{
  "n_layer": 8,
  "experts_per_token": 2,
  "moe_layers": [0, 1, 2, 3, 4, 5, 6, 7],
  "routed_scale": 1.5,
  "router_bias": true,
  "vocab_size": 13973,
  "norm": "rmsnorm",
  "norm_eps": 1e-05,
  "optimizer": "muon_variant",
  "batch_tokens": [65536, 131072, 262144, 524288]
}
Below are experts of layer 2 (counted from 0) of a mixture-of-experts language model. Rows are named router (the router's row for the expert) and show model dimensions 0-191. Each number is 500 + 40 x the weight over its row's rms, rounded and kept within 0 to 999. Numbers have three digits each.
After each expert's rows: a language model's description of what the expert responds to. This comes from a sample of Wikipedia text that the model never trained on.

# expert 4
router:513522511513479568472460529477475540490447528458562477528569539550526583461518538428446511481454505530604544429464461442562531463567479500517539496443477453496423448510537451484562513515473498484438554570465474493565492503506511519481450528577504531482532469543508538504524448497577424456496518521543490504518536522425462497568439499458480461490482479454456472459463438420450474548507533493519502537445507495438543469468435566406521519438487516466452484479496497465552513452486471546524456530575483455579495537504564489552491526546529472551514483494519463515483477442521497450
Description: Place and structure nouns. Nouns for places, routes, units and structures after an article or adjective, such as km, station, line, Street, area.

# expert 3
router:537433480468521544545445440516480513435485462530551480492456485568532543500488518467483560521530509496562504464504504541521554470539553586537516515488462471478536486419520439557468547537481445503419499528481481430544461510490458505507438555561536483497431462550521475420500510536514534523521494474435453480525455614473494542463496457502475505511475482437518465528436456449477487546520462477550492517530419511548492495413449445490539462467439517516469507510508425550489488567486518488512452482477508512545424513459538418538511516587516509455484484391577487459479488515507448554
Description: Institutional and sports nouns. Head nouns for organizations, competitions and careers, such as University, Party, season, team, election, match, in sports and politics text.

# expert 6
router:496521468509518498466494536449573531543491503437566502503529502539442483423480481517495500482497534505532519506530482465526466517456482498509595473444530535499508484492563538532460463519509465487538557481508423477555493510500540493516431552463472578453474544490507558506534500560495522491527529469536541547521491535417521532475502466442538493538402533469581441512510538462493471567457505522580593497520546515499512511492547523514498520428519575525438477521487495480526482528449600554526440478492468488495453513551447560495467427548442421533478578491566436613458542504560524534
Description: Word-ending suffix pieces. Closing word pieces of common nouns and names, like -ers, -ure, -age, -ors, -ance, as in torture, package, Protestants.

# expert 28
router:524518493519499523487506544526454453461504472574495436489447474484509552515524560473593456583494497481443492490559524554507521471541511491438463524527485463518496528489508507592501544507542460526484445513420534500433478497561542562467546555494550546476503564480463485509481554496463524509442486424479517535507473507515446423568472470565451503521535547582492492459543478441564473488478458487509433448481480514540460521503524491500500500529523554539563484465469520528570523511552493514499505471550543559516517470417455510431564485478471388524576544472504566473602540526449547550
Description: Word-initial stems. First pieces of longer words split into tokens, such as crit(ically), cons(piring), Comm(odities), doll(ars), Col, Rec.

# expert 23
router:487487506443513544542511564488400522506502534516531524530496445521533433408538490498429547466495482545524548512467443418510532469551509487519571483433524574521511496538441514505477477516504543418486546490484499533507496447495463514456497572478531598494439475412533484497563426486517538506531490464538456538544522443393476490444470499542518516505466422355484497506460494443527500540475549530493441528491488457482519528512472468486538516453468484482513489446504470519519463522538465508537507496515471536515546561452515425569534490488497531513456605518554521477512481440469541441
Description: Name and taxon endings. Final pieces of Latin, Italian and other names, genus names and country names, such as -lla, -ana, -ata, -illo, India, Japan.

# expert 15
router:504530544499534504462467501448504501456440492447527522496554408434512574494478466583480456478471460553530515428471491596458449474454489506514577531515510512554502483505509520516513488551489476471424480485463468450531429559397507534460490524482550442497543503471503517459543509535473526483437460583461484514523471451504548553507506451455453524513453526538404519526537434457553481499497463510463437439555467476508489501561589498459477525492543494522452500457527488489440528513473533548523494473551494472408574449497506511490519483533467553394529492550480453485513435576536472466
Description: Title and name words. Capitalized words in song, film and award titles and place names, like New, World, Grand, Rain, Silver, plus nouns like life, death, home.

# expert 27
router:525503471482479462544436499492548510524495530476478491520489517460475462490507528543506551443486527526445488526519497512383480552511481487444490489557431518540495448526467492495518477550566456540511467478520537497463591478513506491513526504466546398484535483476495507497440513537527522554546463556464426467567583556571492452558533519515488485488481493498508516536531541525512571408447563565532516472396461504573471463469519502538554489481572519468548545530504534501519545463573530389491529516485498525536494472438482520562611481501517522539412548545495558493551516455457505539
Description: Vowel pieces in foreign names. Inner pieces like ou, op, ro, k in foreign personal and place names in sports rosters, as in Olomouc, Wouter, Kokkarai.

# expert 2
router:415455478444465491497453479473496535560481545423478486554521416532489448558514486485505546443455453536535524502511486510520470540476521514496540525467533453509536486499534565494489449459426525472491497489548530524463487566475463543504529473518530513537531448514573588517509464490534504564524534481554472487571479430450490503402481437497489542543513487380492491535445459462510545537533481431504510526514577512515479502461471449440520514415524471436533527571539519429530496493517464515417555577499566561483515527579505538515485473482498526482498478485444429557441550513567487529
Description: Mid-word name syllables. Inner and final pieces of foreign place and person names, often in tables, such as -outa, -ly, -ory, -ano, -way.